{"d_shared_expert": 0, "normalize_top_k": true, "routed_scale": 1.73, "balance_loss": 0.00116, "lr_router": 0.00133, "vocab_size": 31748}
Below are experts of layer 7 (counted from 0) of a mixture-of-experts language model. Rows are named router (the router's row for the expert), up (a neuron's input weights, with its number), down (a neuron's output weights, with its number) and show model dimensions 0-191. Each number is 500 + 40 x the weight over its row's rms, rounded and kept within 0 to 999. Numbers have three digits each.
Before each expert's rows: "comes after" lists some tokens at least twice as common just before its tokens as in all text. This comes from a sample of Wikipedia text that the model never trained on. Tokens count by the router's weight.

# expert 5
comes after: ")", "0", " —", "3", "4", "5"
router:508472472488461483492460512459564576596540561525513473473452514564476527504538478578444549506530478513475479522543501468511470540538501463511503479510501511442496422520491507501479504444438442474499489536467537526488538520470528497464529560546511557516416547531407473424500496558554540466556499468506446530470499484419491542559544450525486493601461479459527507559500533468488465455474487484508565530474417525501496551514381520514500453516544606465496480490468524517519576479522525571494506518513484516558539559433495530464590485490496483505487485502498543441443577512437528424
up1:531522472561513506480498515436524543435505453416520510516608502444496474441483508502555521460513517480506422565511513431504482480515501517520417520459526527450502544502483509532464549447482514494513594506518515560576537449562518498471562544527505488557549415588474477469544511546520494482486515432511522520444502621526483458474554554562490544476529480535442450501465593450542500506492493503555453405522456478489454513497498550472489470445512513521521494533479454506565482473478566535555530535509488416523501566494507471419516478498501495474466543543466538491486411559531489497
down1:548518462448471474487454450536499436595457576549536503500468487474516526531510473533448510519539522485571505531524498535557504556464461437506480549487631527551520495528474571513493519491489447488498492552430503510470501542490493475535498507515528513474533585559458456560488465461507432577466466509512477537460581384566544465498500465505456467482566532578519566451517494522455492466477485417481526510469465507559502516459472563538482467515511510509540474528495563572480465490510422553513459528485473454491509519484539565525454532493461439517511574508507539513519454403480472569
up2:559493485370567568474504559540599439508541428546518516491515410522524511481512515542500469513514517487468520463555516551522444501502470499512484435539532507533412469540572493421440530442511533506529531505439520481565498524498567515486501618481500420512488515495562501496497547471553486426481563508480453453550539491520467460500551438542517572591554485473567511471492447465572513494557487521423504567509567486502485451467500438502539492523518491492547488525474503476452534507512475481480524509520529498523481504441508546536431445449482521458585490514483499480508511527476538503
down2:436512572461445467476447489537528519499505482499474508498460531489529474500462511503523485523494507497461394539487474542579434514509594452478438447449557480469471518473503530476488444511540473481464459437488536523466475478460495484488404420545493544494481493477447523520443463555538579455530524443577524426486447496427497482518465643456471469494498527526469495506495510557517463513545552506577493446505461619524476492442471502541473504568483550472521487496472511470530513502496496495524473498507468533442514529476533515498537588479447501473412422506531520447456469470521438441
up3:503480442458492577503513501454503481567511479499597425509451531490475505542445484582455525512574496481531493488519505454510570502497510524496480528464515444492546475548523525474544449484565444494428443526547542517501496450488443501595453552427492473488477447512491420584503506490443454513507504591569487534513471437480471462493438488521573505518471540490553549494578506481518449472488507474549554498487495456521540458495511473433475509514472588524517440486558503498416482485595489526512462484501496454521492549480592469520502578514500466499448568513549511447466544460549549542
down3:481512537475432496473515447510491475520469524438520518510493513510557545478478498538492499483454530586419524520524550477404466502515498490497518510457504524534431490424476534505453522516474571547510535490520507519538457517467521550493522509506534503512524554416449513458561519536478573540549531558400517479493478444446453540525515501507469488502549515558543483459414467466466540491506545432478467555461548472516429529444505456499474401518584561511486529593471542548558539483445556447553543513454490565581484497563491500542480437474459561483510485525524458569517453505566535494
up4:542488560475530495483480541469454616466496551551539462532503488520497439405500510566432537521509526441505516525464503465438491425551481512495586391565482511498438453529479471491457501488448534550629495435563459475475531513439497446536476423508521477559491483494469559454468524517504510540406482516513424483528503492504469506530458502464476512457549484491526458514436515486493508479531550463481474527565476504542495509578477497528552516492464488473485459530545535562505519520449516470498498519594582532498536526472443461511446486476524441561541501515479489471482525430497534424
down4:526522451523517464561504583556477529540468522441505545502531511437529462467476535562504529491540479573524447457427456483477494536476484498554519515511531470481481576530509534494561411500504490529556480468527430489486505510499493525502493526453421522516454490499499529430515460537483466588459439490554464468470482453499477540448547516468544545436468491477481496474521531545538485513478556443454453499411498535437486417437528446472399523457555506448426501489510501458465449511532516505534447508526494469526526413499503552467552510535595549459537507455594519535544505557452434480

# expert 28
comes after: " ", " of", " one", " number", " with", " all"
router:512499461547536399387482521463515544505443531482409487473428490463587521498520505503521480537513501468461556567421555433497525551488408459431510489455501445525547468466543489506519491480514457447479486504471514528528504516478559499446471472579489587535473498544443457461478494535487551532509487452472554458512513538455448522511588440602554465506510495495451460530439495518478467472511512542489504534518484486455529526522495505560484507558497490482505523435450499504441556426463420531475506479551481543515531545522459500521500515415468502565439458479511508489444567501420520505
up0:456458506505509496455426464431491572519433558536474526480502499477538490522507571518527524526578453495517511513511452470376459524461544517549454507504518487488445459517425531504486500502510477487452500476471518479469515461511459507480531496499541541559474548514446390514455503508477484599462481529410583482498429470535486448501459561480538493483486481534465535551502517532499510405497496456414466524495500498527503554520534519532461558553508466568486589475550522526507583439532431542464485480510459484558522555499575561504512422473581450508461492456475534519474521485497556548
down0:519460479526511555451524507522533464535485481457506498542551525482488531494483508543590500534436498519485555470425494505560506561468445543509588488581501455432491568535536525541399470459478525463532511520550537448475465532462467528474473600542462514488548484418463493420508513455497570538570543536539431459485527545541474545455522440481499460442539486494538487500526446462518467475516442495507495521576511519500534541458499530464515517480471524515522489504547495485472572539431597454536505494532564547520484528484479444540537535524455601430553516543484421532524458529463483524
up1:458605439506460517459488497486485533537532516533548455521545491503520522430542474454482510555527492496466397572467517503530475478555531484452550522545523535545488535497605460537523527503630519466505489454564490504489509517469390539531529502490484442483482536446518420491568375463570484460503482515455458528542505475438496485508460520489513501555494503529533470490491452494448480451519507540497533464453525451449543497454527458496459549475458528416573507558549444517488504508530474575503441506490553514568542543514516515560533485538437517415484475487471493473512509488478525456
down1:473566558557558482519493440590460488461480417462482473474529514497455565484433537501500518527497444478568525411455514519589541532418476491461478561460505499518541494511454439541454529464409513471558450488468484515508493523462517457517484538565478524518528439540482532509590490432438486529493515488531511524501455479555540463459562497474506503476476492577480516467481530550488471480493500473523416519492495558500469514471452448586596527442489489544530499520426508423506486542515494476560472558497500533471453479479591505475528520489496567534432561516482494516513585532538484552
up2:502483440530473493536532452459467498484505532425452562549497458545534525526510514523485435564536505456479480486457524541491472515583431585492458527493519521533455512524505493536550479519554532486493492443567489412601518539493564477454453572495535552489574509453506438522507457462476482485470506527529558519497524479522554507418494537549483540523542505514561520475471517468488522508458461545583489476558523547460487450526495488564464512451529370461471506413471539465458476509532508473466409474503514576489526540475507442474520435464498521558533469405429491467467490536529461502
down2:485490443570503500539491435470527497528510490547556523532464418505438485520445460472486421508502481510517533561523457503497540506526489470450490463567500398477466540547521452557499501463565499576598479538531526473586488492482556501428480573548435531558560511576537524557502463478509530493493471517511513458538491477500483506546500549511561487574539545547576511529463462420561482465502461494467467511536569510525489486521440515508515493548483580542511486427488510528463502478519460541441432534516523520443502541495521460540524495460444497465483496497591453457490430547546579554
up3:497544465453550503494426510492506556500503614508513490478436586440437501453492465504561554507423459477480529418547516505499516572485504492511459525585581510418587451548515545430533485513533495536445501539462499543503530524598563486458510463459533493414536469524411527509540477537586502534540503510503532478573482489452464443461513546494478552481485571544501431516445518492531557475488490467465493470543510486488489505482459506504542524552463518480493505509483482548449471476445501517491488462475494600472520549472474558560567576483517495481533487524514491512519557499503435544
down3:528434520449501494489485458494524478529536466408520524468481500585530592535499527561460421556539472474466499533514488533441494531452449492506543496490433477503563549498471561535550490491559414426509538550488527526518435548462554508480437552494487535527458501404546497441552538459517497608503565537546477534457477482514538532526469491481505510482550492482523515507504483450450563510538482509505490472448490506416468550539502429453465564528460537529466471506478502557480471476525468507515449492477464472484476437534532482502530571492519526461503413459595522502481451525425479404

# expert 17
comes after: " |", " ", "1", ";", " +", " $"
router:491517535508490443489522574415510526422526543496471430507537513512513532503539504497502553538552493519475394520494465482492478552520490522432542521523461411508485469564548524459478468473522487463507531581544538517522481505541515497494512461556443526493467451493508490460476575538483505522544485518510547483450580494515494451562501482577539494551481499522503529459418461499463479413439465445454534525512499501483597427520523493520542464505486524477438472422528491534503510452509498517362564528494486552493497620465469487480480478472511478540423503457520561472436539521403502501
up1:445474546510563505502523522480452462490538460531538517495509453504473529558417505452480483565513523459526469513451396500535443457494524509494470559528471493520482497458486478529511475518546508500497531523509460415504516456530496532498566496500439508496486430499447501554429485410521431562497478473428486483490487567493507534511503459468562458481509515554534420471504500446529510491522402534492539415569498451476591488552476479457568494471498495492466533472555535436542526491500432498491498505437490475532474578553503400505463442549540510583494542499541507423473550463596447490
down1:527495531494482557518565521513462465543503521457469421464501460513516530530482461511582486475439492463464514570455579478495494470504509529489507430528431399465464562590479563498491505540541533595493531472471450511421511520492514516567497535564493487505455597544519500493557449494507525530458525568558512473484547486492540492492502457559492587496517573490470581493486498490468526490447549512483526556475514522551570505536545460439489542488491502542497586487460466532504499476466527488396531489459512520416425454485386530467464522532473443495489547491463548514534462475503504500
up2:487522485497480492497517537566481505411485465448520482463479585495493511588495481497492503548469508511424494463447514520467478467543556535509499505418537514516447475518490504512422546498495519445516476440478549536476530535504516487572495484428505539487490431482538405420513540409457512445487513486569564525499460448481469517477489593485520510476542466507528537485535578517528513555375478453508457504504481429564450417490511530484497505448535499507504523491508522528543498492526419437480558484493485477507553441544471448559518440524573550475483581595494436499516492476466518547
down2:514529490539443521539549492501469497605501580486474506554516469501470504561487517546541472438569522472557560483467528445459467441469409442596483520485407445553526448492540525495529500520421523479507488533574508483506462448492520532455455519565465572465434543548472507512509449581413501549453477495636523505571508500518490472435455439452485479587526467516508501494504516493498564486524496499419487515508502527524514518507472469525525446516514499524503454540496490514501511585474558499499550512494465481511503527481532452479504400484514470479515518518543558454540514542469432493
up3:515555488494441490523470501422526531486503540523511518415491473534418434475489533434539533505538488509506522440518459474483568534477485498520447487473560502506443417604435535532541500446550510572475538515476524429511498461520527539523456570473518580476497462508443533448392532428501445510513508508467498499529488413480475454543521467523465552520527510482529511602547497486421490460472474444521534531508454486505466532569550461570464544503453427518491577440530468489557469422493532429523522515506498521504491522464508512482586477438482547461484470492540460495552515474499539473
down3:568513438484566483484489556515524441477517479526485474515516440501557509478467444505454443443545509496556529492542549509502452494497472541521560498479464491512456479525561498477472486563486549424524452502513460600504573471461546515510509534511501461476434452492523507533548456497546474492472585504497521477394541525472469570515472477510520556467540472554520500484419541508556492526544458542585532515431494548488517452522495504415544470530505446539530508492403490504496443625567513497558538537464529495531484498524528511501466455461406415498459518538522450474487443512576478473
up4:557468472500469491601538442526479484538477531540505446509472483525545507459440446548463495569501500510506477489499520506467451528498517513548520583479562547520547479528510526544493538507570527546504479437513473544482526521510451504465490485497488466622536480489464578553437502511520490496486484459556483452521522480544469509517481438478610482468477508525471433497530552476499469448554425548394469492518459440504549419454542457451539482616513450546448502467490535502573548487465482464537487494499470488436520549485483512479513576512452479507472490488563509584494459543564447434
down4:582461517547542564506575517500517461530531518479530537560470437547435501567559544493582539517490478525536496500505557473523558490402540556468548526539483523507403566494458539484487472581498458521483459553478551526523492449502539536495525574453437532536580533580518505515520547462473467479459552521533488441459515543486514486530520462443480477510502533427387510449479454492467436444497498528508503473455540529483540445518437517568491503499533469509575520478421497486452507529503521510525531518475453504483396429498510445513517443516514483528509574500450436471466505512511480506

# expert 55
comes after: " was", " as", " a", " and", " is", " an"
router:449481476476489461479449525532556519467572523447476434467536518507544489588552506571475547476489511501490512514471476538593495503500544493485548508491473479472473382516539552471456446465492553496511583501496509546452525506499503455454470497576468490490480494552454517481490612531475560486555537443488538495508595454452511496489550451509500556508528504522425499518567532508435497424466532499444506456530514571444520543513520500463411489561497493502439576453464496562460585492506502517472451445547501535408503500562480489487484494518503485490481513469513495519439607544476489555
up0:525489536458457503490550519558480487553506438494482486525465516440501523515558468435481514430526541422549520545535562431492529519564536536490511541477467539425545493478569543600497548489494505507498490503556450570577503468506534503458533518488478524522497455510478524506584529507457521523524509379526469479501588452534535512469483487423434488544578557561473517558458446432479463457490464474509514498471582545457536520500480509495532519564509514493447399515480464533440560512586519574553502463476522473509469533536539494485485556461457556523490473581475503461503523492495471526
down0:456406558474601504491539529504534499551495562567440517528556512494531471482443508510529512410556464504447515469414502564485503524488492501543581520525553517490479536466571509533508494506478549507511459450493515503504488471533434464463521479507511466488512496462506533568517539540451528513543471538555469544478559526529481461496525540564506566473471556501546519555557457450540497495493541491494414557511503460533443509596489431452514542534483511467492529472537489357513480464410541539473538540529477469568597483547445476525514467546514465492485473514466437448535505536475477470
up1:488529511565482520472470442522499551458516466474503523567574549478448467514479528485519507436497476493489461544459489508501502588524489494542423510493476526435469433417496556522473542517472482509497516531474515514508517459446511488485537479508522381525486492522475531478504526490512556525479514525478595561485584511512611512515485504580513456476463481508438490460513513465530510525469516426554508545484431543410494479486517514553557450485495502499472523490513446397603499487598456465535503524517565568517533559544469489510442516571481579488459497456532451548518476486496478601
down1:543457524503445491469492425484526487536548567504441485587562501502553518478537487477487481519502455554476521567523516493500566502467505531513545492533463519459510497508495439501534517464539508521430456515399539526508533492481526524419442552516443525588540446494495519559462522513463453496542510452496457465484492470465585478527558533535544437500464447447474456523575470427545485603526481491541506464480445489524523515518533466500435555439558502404476518502552526505476476460481443515635514490556478522449441514460545483541506506499427452493569518483481541507535549541534514533
up2:464500543417478489531521540512504451430558458489494564491548394443503518507490505509465512471445575514481425442453533484471493569540462511505464539572557501491490489482494501541489602397529440502549542473513488531452534442480502497406542512585534509465509527591498477534508517517478450529499462520490532476537527482399460464534573457490539479580517497480477473517553467458524515518465495468456468474562545526494501532450488479467474497536445526530508443456500580485448512451553493491535569502572440441468497555434477494485484494497497502455493492463561539419557464482494529510
down2:533484493557434401503572566506520508519523497432479414569544487531508470527442500479536505505504501493426466451540481511489551513514410504506468483492469493481506530547451548516495517518469449528510466479443520539543477472503456485510577467509418426554532550470464476575523501525488498499539479528436426547547514485484535564507525522408512512464543576532454508541500561489456606494501519480476518570521497477582511461489543477520479500476474506542425542498536499496475511567529454489494540619472503494571495433549477435491469520479471535502499529612494447540481475532516562512
up3:415506457508447480485519484522495539466502468497495472423520523463557477538491501525500541474519514493401453475517551547546482445519495425527525478539456437461544522528487427515439450457509507510515526539501479613529575573579473543511514520474520508478582420525527440488520488453470567422561482466446499565546491396437523519492475460543460540525534399563560496509534477433512555493478494493460518456574516487530495526478534539493557491489500600509490592512517496546505548511505505477496541516504503437497539554446475541572511550500503472497476473524479477523492490455445483527
down3:490526520500557521552436490524506481478496469466509435457516545497455507473514473480462564517492539498512469497454550504511518538441496453453453522467486495492453482540578451575534516530473416543498442561631497560530515512471553518372490509482504444482471524504460545477482532481478478529528506451405449477464526554501525529519486543527554482461483475467501467448502506537451526504536480502554472522470436579490425537498490507467501454519485526570472531485584506495549499538492537503534520526472569497543563469496503488404430527462605469561584436482470574544479508508443501533

# expert 31
comes after: " of", "0", "5", " for", " in", "%"
router:547471492536475452450486557422549481528522554481466500555390510525557561552550536479424581575510470491483509528454555519469451488502502509508449530494507471553458432543547526509482510518449419500473477514476535600499606477511520525544516478544470474502410459472545459451601466452525530610517487449464580522531498420482560451533538481503523456516528546481480444456446497512510451399480509549515568535485493478467500538561467547507505521538509442457508508459472503510520532450486497505482517507525499508457511500552511496488531447514471461537464492470449448516467553500483511532
up0:533479403524478506519582507465497454521502539577465475498463504516523446450502531447533500521561538514541396511505427492527559505457510466428478542495537481473491547505471475530446533542610510455464421515458508489521468565512517507514552512388496465491486557542497519495542568537449535552429551450506528528502560467464489465526537421451495468491468474460488494432477509499519523534531507467460466449499517579483556494455514487544443491532484451537450522431460491467517559474534508479460458539515522496434544433498500409483479538431508512590445509428482477473513477458458500543
down0:489503486533564476489513513499537508488444471504516488508528440450440486431442481552510523514469464532567496536522519377511519580505502433448513521543509548498527487519522497492499583458520454547448459442497471473535499428518486441417525460515458520502553548510513539505562539450482447505458497495570520534463471589534516531524509535532515451490519490570524508562515487469598517456515482452506546462566473505482534505545529506554447488436505489530481474600572589545501476517515459542443518431493444490535562519431489509539490597471603566507429481498511525510510487477505491487
up1:470505518445576461462416505502469477564500497462516505491455537448500562384477462468503473515531540410484511556490546493533565579526500522531534501495540471420534538528515501484550507547496507469469485476481520449532521432530551402461541491499426470541459427464478574464522521515478541410541488508424439473521470530497509413476450537486497478472521505505484495505485537450499449451524482439509515523512448547459532491489483511490502485495557524433442455482469528608530538441451488480563497591529458522505479454574505467516556490426524441476494461441503488452507514496524489427
down1:432562485478501531517563531437495502465470580426513536460470527480488485436484471497528479501501453442482477460566537502539510521466555445526477499535484494467525494534486442453567422432505559553484449540496435472549585436493521529528450447525505522450458561486492544489424501475562543407457483507475529450512519512465490521480519583421474527447518495563536501554502572471453464526491489533507505476534476559461442500551518500467506501461547497512459512523578495529458586497435443497552536494440511535482477519623552489546534508420454521475474516479527526468502529498489575486
up2:520448537474479504432481542528473520485509500452453442579523519503477453542482609515488523534519503583538469521463472499452521455531489455492515508524457415508492504521512508535460488470484560440535496481494485534521490430474525546590537448401436486528486486502562542433531448555517519513484532500454531505488486479447539504590485452506556491495492450530526527553467450500509555423484505502486522624493412464454463525544551476515459507520487474507481498393526453552442511502512482512484438490529493477565478490413459467575514492563525439492491454501430432536453525528465501436
down2:503466573435454466497498472422520474509464472437569454503425484483486539528487494449506500551459487469479554461471507482595483531513480538528486526498493459489508522505545502545454446445507404474446486566511488525531516537443459461520504514481476495559448537530493505481471593456512494500519448449505530454456529491540595516533452572461487458474442433516479565483545572529502539472485477519495524516574483492478448533544560535523528562587493490412522503475552421425631498556456457513434498501486496507518495503507531548482507495477545578466486485468505515493524515458545416541
up3:499563523582475515540490464520466487488473531551547429406468504448544460495568467471493536446523405450551487521531503514440517450502447538542447507508526502505567384469557484516456500518540471490408500556449460490483555551516583517534494497528463538520437529474580488482570461498556501504446445526500487489543524484584538568478466452507537517487524535446551460464456498496494482418490438434546536461551476489542475489491519540475496516487572490462540519534495513567443437508491481464454519508445419558491532536434560456534525482493530503565461496535503485487474465529516490473
down3:563538490520599510541459517493502455527427537530474449522525496531524507509477520453552459473490531498396459566528453517506514565422501494467486505396493479511426491532490522441566452556560536411442492447501523484519475421465450525508535508530436561535581512498477396478492469498493521537462537502466567492501490487554520488449494536554470463538475488427438485413485584483522489503506519519504462485471536464519508502521525514480509488508491517550510520481487506455566545464477582494558496522420539410419555529460527509493515450522484525467487438513508496522485491537537487397

# expert 26
comes after: " |\n", "\n", "\"", ")\n", ")", "5"
router:503544504549547496490495539459550552529557575460538453453416561523466486500527614569497499533479498527452490528508527532498404575448512519465563457502575454477465482486553525503478454481463432477479513546550523575522547555521491443476487515529464530468475507528490500476483507432540538429616423448462507537485457481476482514528524466498501494551474485526477452501489524453504435493493463491433581521476494473492491490483426524571472505559539484496505522448572543569472550515522538569480504497511474516533571509504472513374526501536534548500464469498462505476448568538476514529
up0:497503527543483461481471570526574608586527478483482518495484465611540520557440560525497495569468476485532420483512509485507435545456476495496448584590528511525437483463564449495501450465501531477502490526508460493485534544502507517563476515548539455435470557585475518489482463539501421439538522462504458501459435516499578479525508539565474489501481508489537483460561517464529427513487438514451482595587497481452511501496530556502449508527469499496491516510510548463549593461475494494427542514439538563503500531501472499532467436491509542510532545523455483570496515544518462537
down0:502506440508476413523499500436419472482479524477454512458520585506493536500517489467502481527568524531499577551574468504511527495514508508488485474440527486565560510517479493515476475547476496481492507479536589553455388455449555499501487554431530499531535417485556486480522549519472584492478465475520460448526432454525464567485534487484514561489454523461487487465497538532449501526529507488518409442463532488494563533460507439568528562511528507480599417474536449522468450516478441516580467491509516488513529468544491515458556570458516457441494425459520519462556483508409537517
up1:473485488540475506512450529555476592506425485484411510523482521532482446486537520549525505515503482477486483498435484475444500515406468488455449447552522468502415448512553536490404543510477569515543518481438426453485486494489541487524494484531465503542515510459522508517552477428497585477522518409476492544493467502573442487523526525559533493476560525498430432518513479462457456479503478473555435477514505534575506485639460500510523461473540470465466503546502530543575537495553519501489560505553546551470477496520484452567572537478508446416466467494510499516448449489466430516
down1:501547487505487468466513538504463456514581496513497485497442441484460472530503469451468520463489478512528533556582493421495462510501517531534565506491530521434446510484492408447513428512491477425495508521481490519543562509478475460509503518438487572501492517574465540473520502560554494523466519549499422504510516452469540494545492488412496507412478473622486463457516525562463508477520546520473545462550495424510465517470512454438477490457517535534553454444491592518509503448533455409552518501476431488502502556499513557441565410502465568507480462496523549517594558476508489558
up2:488499486528515464497488518520511480552494474528487487530446520525484562464446483632469435527568488569465525513395445475508466535455491506566461499526549544538516476404565535509526524496497550593530522472498490493499487449503481464480477490480414486482490457505463411513536448496553535530504490485451446515520518479519525483558463484473527529532447595528569563548497506501495557485442502462536508547484444521527498529482506433545479588526503472533514566529574479509507533499485530560435538454505522564477517489500589484547484533495396518493474495473492551571497455432523405515
down2:539482558458580471518507511477430555509525490467523495502526529533430510500538523477532534561468479477561523530498463483483497415558544506515421448556506544456517591502460504493508459486476489404509458526551454447520522544497470485474460486533572488527489493472525518475557444479505499497454547550579551466516490483493486500563573457506504507491549442479435526480490489572466536528486506517449587467498501448492540506442464511447503483537513469527480459487459508487497583498504507437695563586515509479532500487538460459477469463525565458572472471497529466506559470497512530536
up3:462461494525429449509555548523530529477529573538521526451503499517535516504464583448498514525435479443493471522557516475578452507427527486473481539485505432497512476559482485471540420511550455485599551588498469531527494487456497546450461496570518496473480506501452474473484529465553583549537441568522504478567505441553537489467509431477463451515510536518449570531553511489442468491566538455412554523551525542517495500550479549540485511436480469516514499571555554507502481411481440494402546535493539511520477537536464537444452502496519506524495563460538475487462504491446543483
down3:552550443536563550511462512515510480522511492528476461498456488439456518528495502491507506534500512514479515451434492548464542508475485452531507518460435560513501554523470481527461489429414485434463510416560415550488459499461541508483530516517524448476500525466518506518528544546522544504435531458505362516458483583445431514480541500493564530488452530430492531519563424529586552532409483517560507512535477473536511485479507458479611531463514507511479479512482521505480491489467540482547420497451484597431534591520473514491521466490531530517532423530515517503538536567521441490

# expert 51
comes after: " the", " in", ":", "\n\n", "|", " League"
router:469514492509481459472466470462505441540551538503561430491455511562547486571539544484480507514511549490459491470508628476497437481483495488462524510519477454583560429426554595469437491456445480432533477528549521575497504535573543484542531501547439556511467461489461518487561453512482543496481456441444536507451542535453540428545553472511533493504494524472547488473522471453490475427538448511500496487546456487455544498495537598548538502504468502407473538471485529483526495455513515485415481514572413492468533536504499492492512467494413488467457442443545460479513536484502505517
up0:551491469516498497502472507517557584490530480550602477558576458500508481557514447464427486525458496547548505496486582491523499466513507548480464520441488499518494495490457452543466485439447517515523551490472486503480530445519496468491471431467573511434472517547438487456520454411468532522456387467552437524506561578532519541534514458527549491520481475509522516426497405481461582412412443511509496493589505482496505468454487493449503490457452534512524524569548504505464575524499522528471518532448479546490507523486444446528445501506516456467445536489472510479593538522465550486
down0:561474521500556421535448545548470471467481513496534530536508516492556486527461453507546444586466505558475484534541601479444569471452528565506534476481477520528532485528414443495520478531500579488455471531469491552499520478501534578443535481452504568542501578496505539440558473547496491507515445502582487511490489515473541571542484507581535499526527548454428501542514528513527483541566479499467533572529522478526529491486512528489522589524546510439569455467479499456459530505515531437540565478515517518555468487398457500522510415471533447513526513476565467511478514519424427489
up1:517567454475521579471499527419467455489503469514482533436524461509501519536468542531527531485555521472562489545417599448502447465477509479534520574495518485526468513474460536500496548470548497477516463512540404509493494490408524526503496500521560513500487452497477545539505502439481511500481453427485497475481454536558495511470497573483539539553486610518494443592516468472489402528541467563540509528412512493523494495489470493510510494585537499439527472524542524523499555532470504460420568484469415518548447518473475566487529476559514511466511526427519568452509500488455594559
down1:545449482457491505486459488462521462505545517516535485445578540546457500420503531490559515467437473526495490508504491484514447548546472488452451515504470552478529560491519443474500489537552526496503520519486499469477483531558462433580473548522449511506502521446467498446540451574519492534503500463489503473509559523583442562499528511488534430551528550485558514423485434532577412458514577589501406492519490438501464474577506507518469423550512469417542517472494480489461538503490457510478485454519532525512502436511484571613415560463481439457453522531487540508523516566468470504
up2:481500468483540478543489535456545434434499478492423428533465452509562528536564507526475487506523411396522495429517488532547479513525503466495551532505513576529527458472473456439505520458506497513562518457484536572519504568549552463491431485490498491494441502520517503518494492520486469543528462440509453422508528481416450485548547504491513491520478507588583458542516456469441532518471543484511482445459521496545478398540514476433495520508455503433470580514503486550508454490524503519484466468521545531436504476455618465545512477527442496429521529480581522591492466459494554531
down2:471469515498480517495531463508498517427499447446480482492533449507504536478469493421539529531522510481498588536539512551542561523523516537499526460597454489555526448457491561482498500586467512473496521494474551459598573522487438496445487545492557425551490505510513504470548453438518507587396577499472493515482460550520495457483410431480473525533459541556546534577472518470428526484506487427513481487497506500522502500453477537480553482447526391466539480523523464449430483520475459483400491497566519467468537476505509461535525589503472472470524510494479553518464498508426461524
up3:518487564517511463472481476503531515470487536468521491455499578542452508455524380518539519502499497523472479518518475406487431439495531465563506501427522410531555448545555597532500472526452506541501533456508495457545506514506484530462535429549544546518569536557477458418406489451471479492536547385533523511447526472525500523476513557519456480499568483454502497519552502555427500566489504526515540505482487428492572486488523493507460427481533483436490476538483567488450521457518534474504461536473519455518460534585551483519534516435452507546533490499555439448480548500517466471
down3:450452448476534503516497441547536478460498535457531478519543532467487406453510512550472500440487476561434491492559509539596570608562591426507500500491450463496523413472486430467536532523492484427492504458458501541495472530493503480521497455479487553451496485523487468512493469533520487478531458541519491468539531535459521508468466495457527529591514484470495498526533465476494540495503494439459462511463497537460503524547531454488523514441558444535520552465513595465572533505532493502443500439489476496433429516477458412516479434430519578506509474471523508466467580593455421511

# expert 21
comes after: ".", " |", ".\n\n", " \"", ",", "==\n"
router:511531558500496453477493527473515595481523551399471498487472467485595524490541535517445516517545493491493421515516528488555483490494506411416554487526504473559520471514590464462510477474535509468507531506454533560551515529549530514422493489549480516414433392515408472458490475498534510547517529484522475543499526466478524460533512503617492470534524489528484428557512514497447458452473476464520565508529447450527550488493467498557462471549472482542519498450461549519478582486516437567487449518448485532522559518518481542548475435544460480477461441477470513465453548561484550524
up0:532553448498538519511518500562555516482509486540506454517455471519489485444517480428428494480458466435532540474514499520444528556468475520467445450528547535521420477576530565496460516511488468485523473482492422509528461520578531466450513537466495492457515479392502462497517529444530552537502553443431532456445489491463447514541481563579489470510442482465465498472478548494479536487500445499506527521512436439564464521507466498566577499564456536580554509518475484533491486568527522478565541513438524512509496512468494484473394556432453475518468514497398541454460533528450539413
down0:519490495485452550509445483525445467492491418498511555461567518513526475565483484523571499490535480480541589508506479526521520533488508512481494542504554459505496476450498515448482476611482513457520500493498422478456530527516473495513505512536504567588495479463475501483524580494514524453511585447493478484490459623495465586531532469522529499487508480465461551475447441564473502501476514380473515490472482486511591517484550467535455427550475501409500457441558415489524471496556472538443456543437441521429440459546511469496529524462499467526493481535486567577550522486475462539
up1:469468533547495547383459578506506481481515445506551515553509556527553561493552523496502448539515475504553400445541521460565506533512489506403521525431461498563496518522455363566487535507538479461503502525480506550557562445493522479533504482568531446442468511518482544533492466488532501489516429504526460473464493500522504503508471478539525560479489414507462582457505497476531498504520569532515533469541501487498486512519577548481495488428510543499491496461515525542549547509523466501449465530486524462487420521525474527492553464559468460573468628497546480474408482483509539471
down1:474540504546508485422453503513508490478493390459504484507523480510493494521543474508485425493486424455534481510543518502527515506524519490500500575452490514493523494540483545436505527498505507486505451543430462519463447462404516539579477450387630458420425435530553447518532522422462391509475476504523554513465544463531512485530479518494510468502524506501486593497474501505539435477454531554500528488499531516492390529517477466518524490454508520525508484460482526529490438460467468518438504555550546458491503414601523610485540521524524484487449498532496503494443500491502474469
up2:556458539538507498519466496457569553508426442462457482420449491462489436508489567467530450474535419472413499400511540501563470432497549558434505483517448472404596532478491557480537530525486494487451507468479492509494593518568509488512538504476508528474473473469473496446498450467434504516454502513482486505555484460543465494552475449600534471484499452447426547477489537463515460522562462494517519539516426498454538464432450511425510473499453514407502525485404526468564496464485469518486485510530442522499472459504455493478527530494456476499516494485467498470470540535573535512
down2:544433495559494509529567465519534499473436509467517569525380502482531518506440394512453501464575468499511523506529581474554542458446490526533527611474484540524453528562554463493476539439513486422484524504512571524484555579522524471481470478492490472549515501522527501540577499501524456445519520522502435516516451497519474494483530516564458418465451477512455515474478531476486492483509432542527524542490460470537440491491535465487455564493542495498529516469535440576498563456529515496494588458486443495595475491484529545525475423456450549464463501464469530506447486583512451505
up3:492456440491444425432465448479501553457512555495548425417506478496453566481541516519450521492478452485521464467467463596496521470512480434469580414557511498526512570575503526498482481471528464538546472492518521580479526447483579410473562434543449478507451551512495490496478388530530554519481464513515449475474477496500568482471482546544482511533564538560506488470505483473535621471533520467505492523500468487491478493595546483518504508516471485465485504542524539531495513528479518560553597457551436539488490541520507537565560501524547525546504537538480546522506471519520525495
down3:512520591475536490551464467463509475492509499500429518527470491470509559531510501461482474495572516507485463522485532491503496542532419599496528491480442411474467490475508459536484494442463598553515416476504518553502454564459419535531550448486475453543484421482503477464493481450499562530554557533451452486521531506532564515471535504452468533500602518457527440562429544508485516472479454474496494469489497452518497513477578566411462513444506452445468500494458459472477467472476483583455526482435504513545481518433533561524506536503517561553510536574509458452533516424505514557